config = dict(
    normalize_top_k=True,
    balance_loss=0.00295,
    shared_expert_gate=True,
    lr_router=0.00133,
    beta1=0.9,
    batch_tokens=65536,
)
Below are experts of layer 6 (counted from 0) of a mixture-of-experts language model. Rows are named router (the router's row for the expert), up (a neuron's input weights, with its number) and show model dimensions 0-255. Each number is 500 + 25 x the weight over its row's rms, rounded and kept within 0 to 999. Numbers have three digits each.
Before each expert's rows: a language model's description of what the expert responds to. This comes from a sample of Wikipedia text that the model never trained on.

# expert 4
Mid-word pieces of Latin taxonomic and foreign names in species infoboxes and lists, such as -oidea, -flora, Lepidoptera, accented letters.
router:505475457475486462489501469515458493583481487455504516519495525531475469513473499505512509477495496484460563486543494496500533486495470495559506480474520460516515532518553540472513493495502501517479516531473508464455483502529529544477469492485478482500512504515487474483512510488490510477465506486476485486526495499464484545512491485537534503513490512505469507461466495493476501508495509545530464533496481489524511487510483523487487464508495505491518519507520466527490511475532570453535473445542517490510548535451498524436497495519515524497525509513476524487510523493514461468543492468500495472500545459485454543494502516507504498511494512506487485508469464522514515479506517535518452482540503448543524517530488531507490544467460530508506491505499508486493502493527498
up0:539441481486538526541492480494477465525440499506472460482517490472487464520478528487486489489497524513477481465487456514486462451504514496474520451460517498462476509483507533517520469508519507534504528538539485504467502494480556486517493509501498489520489553524497535499478521463492543439518454458525502515530519510463462496477529478482480489499521507501502511480472510493475509512524485500456523511436438502461505510485463486524504503489483508485439485486511500521515518500519500505493487443548480534536487497525478504486480530457522511498556463492483521511502491502527454485499528469453508518510528519501501552480500504523500479506492541548506475501478465521521496518489480518492497523483532446505507548498517514468486474502491500465481487507488469475512518464516489
up1:435527456462508503479481481534479530486532492468506504511520520505465511504559505467464492512459493482507488517516495551491521491472489500534489483542504513475518476504548528475494505490494503492504521499563532502487520495481504516476459480467486462478474491537490501471535544506513516506471556507505484478492501451502486484479511542536540539493511510497493539517497488487476491513500496501525493501518504469487507490519489514511472484464507483494514543458466474485461471469546544480533513483527489502519536533487463495475509462524564526505561505509490519506491480504464482476484500517497482490520548495519498568556510500501518508518548487511457475511487542533546472537541525459528497499457470479508506479512468492510506512509467531543486496554502486493491474517496480

# expert 6
Tokens in sports articles and squad or results tables, such as League, Team, Championships, ENG, Men's, loan from.
router:513454484500509466464447463484483531533504466488545478473533496530505469531508499473493511508502472496506508519509515512462522524482472525492536487512537458481508546527495524532522504495526510547504530503512515468523486550488533500516467502500501462521504540503499460459506497452519523486495498456480550507507461483471482507505540507505511510497465527471479508452475516490480512528511478503518510490471466480504536506533458533517522515480552507490489491489508516494475452503495527484512514456497479513485534579438511500488471504537528480478524488505536556484507482494544443474522492468463484508463504502451506519493488541527523498490510549505501491520487499556512492531541517501503509506507520498536510498492503528472491507446517562495505517471503492508454488490482488
up0:499501530494451457479507496522498557551501514508488495460453521493496493531531483503512470464499523492491559507428496484443513472466486502489463494502497472522487530517515505502531490521488509493469511525525514427477521492502500496560490537514515524503506519529484473499519486509504510477492499515496490488497521503519541513500532501506513504488461501492498519485477465482465546532496558523512489489484464534583446474498473492528507541481479489516517499524501496517470468489494495502539513461490487521533564546506520479471479511501465505481502505486515516481514496522557477493485494495492464520496503491529529529509476501525485502529483490480488478517505476461498536536560539489507520514510501499535513485516512504444454477455488514536506486477492485472449470497549470
up1:463519446483503507452457498507470503474466487468473526479500487483508523512493480503520484545487486512487513550501476464496500553531493475496499469492454468464509530535514510504475480469499476522488484532539476475483542502522501497526508514447497495479455510468524461493506516499455518540463525500490477522525512500555485504502496514541492545510511512512459530452476487479517546509517525529527486523484508481497488509539487528529517461492492500491477523489508504520517472513500534478493498525535491485501509491550546524505509507481475528491568486505502525515527505465487485496556522514497527477520512468529469481521478537501486567534538480496489466506493463496512512497493526562469486483478514499528450517458455489495480508516490510493469477520581479507515518512530506

# expert 11
Short syllable pieces inside non-English names, often Japanese, Korean, Arabic, Indian or Slavic, e.g. Kh, ak, ya, ō, ik.
router:503468480512513486525511461493505485519531492482489460510528497495483458537490473512504536530492504519502545542505498515487480509490463548506521456484520489521522511514500537484508486498511478517506516526471494501480464498508524519517422501524499464492543491508480467521527474486489550498493504450480491469535462548502507532493522478505482514512482525490484500456448514477475541495434490519498490530495499484530511546538504503464492511507532521498499500516515459550466517485477510466518467517511507482454482540477487535485510502499513470484555485540540492485524463538538463502478524507535516463504507471515484536502516499534492500547492517498486484507504468560509532468474511528548538470544507503463541519508491493486498524478493513475493533484525474515489536450478548
up0:525504505503521479447484485518482525445491498499514456517511513495459502508501498482476485534494527501502546555509453534484477496478468469462515467529497492516489499479524557483512504481505494507522478496470539492470497552517535502488491493525491517478521520531538532504536494454492536504462469455482516489493493488566499518468531478491464521493507488440516532501502503496472506554503510503509497507510501474525449495479526531537492476462536524529492476500492477466477503525493537495506483467552492477501487533490490481477444504510546498506498468522493473500508476540546492492537519469497469526522541509530462539513493493540480473509470519487468473517461469528528572504478475556487498506534506485527483510505505502496495500520518489490514500473572487505492526479527516
up1:466515515528509519443479481482497501485520523502487501492495501514479509481540419467495523508521486497506513486504485495484510501482503500500529477494479492510508505499513520479547534485498469463522498541473517509464460504514497487552489515483555494476486520511462497477524511518477531491471510482474516482521504530500481518485483522466457513518492481504505510476458491489492491452479470516478484511477440467524534473496458498465488478570510516475494496497519508481471474499473469517474466529515474468494468542487492558480503516479503496544519437530500508501510459572537465508507518456531514495502539486457515485538516478481489531536498511500524440471519496494473536476471511443529510519518477506531440495484509513473546459494497508501505540475496535502467464496499479

# expert 3
Tokens in biographical text: first names, surname pieces, born, was, by, as, ordinals like th/nd, and roles like politician, officer.
router:511468446473518504532495475489508537527512517516533484511498518511485497526493514518488511504457478535496493529499470535509495501486508552517521492503551473524515540538488530475490462499530484516493499525508527472490495513508474484548458511461488479513503500529480497488486511461494495455476506468462495472531483479477514588504525477527514494513482529533486512470440471466520533499474471504525486494463512498510557504511497543481518496518490511519506525498460501558488469489490521473556484471529485494498535503486501519482511470544499484527516497487519548486504453528556445501497534480496502461461522506497457529513480508507457506513534506511466476484500488551463487498506541526501496467496511481511490547488499559497532503472477513510493506489501500528443460498547511
up0:471484460503485537459488524453502431503532512524494533473509477522476517466493494503494536539500500508495509509516503508505506518475517488476529479531490491531495494516487515492472533466468516488489487475515542523485499546465515455477513513513507503468535492524477486481479526502485470471494530514504513471461461479506503553510485508474486500480527501520470478490490449509526482501493486507500531519514482490532542522522517497470521484472542460536444530512503491530536486512538542480508474493483477485533520491536455566474480497549479515491537506520550478490514471490497438460512494499470481490466541498450492524487496529474477468537538539513470491491452497505507484461489499490503475478508551507518481560477513531499519512515481499500507516489500548477456458506480455
up1:456495483472517508520484474504486522461566505482474504519487504494477490514491515479504474521471456519467478470537573460444490498464515504504477490513498501488499467517515532506499512496511514504481468514491484486507446499496507498534516502495492497544477487484507468501491527480501494535524538499549504496532502473483537494468533506503499525469509491478454474507474514468515505530499517497488476539492545502495458567498465538493451462550508481551490511478515527492460469516471506496489528495522470469508521491529513512504504515492489509522510483502510532509483461525454463502486528504492494522516482475483518504543508527477475499513506490519518533501523491483490510488499547497481506533465521462511483543540445525491502540473531567503485491444508466541418489504454509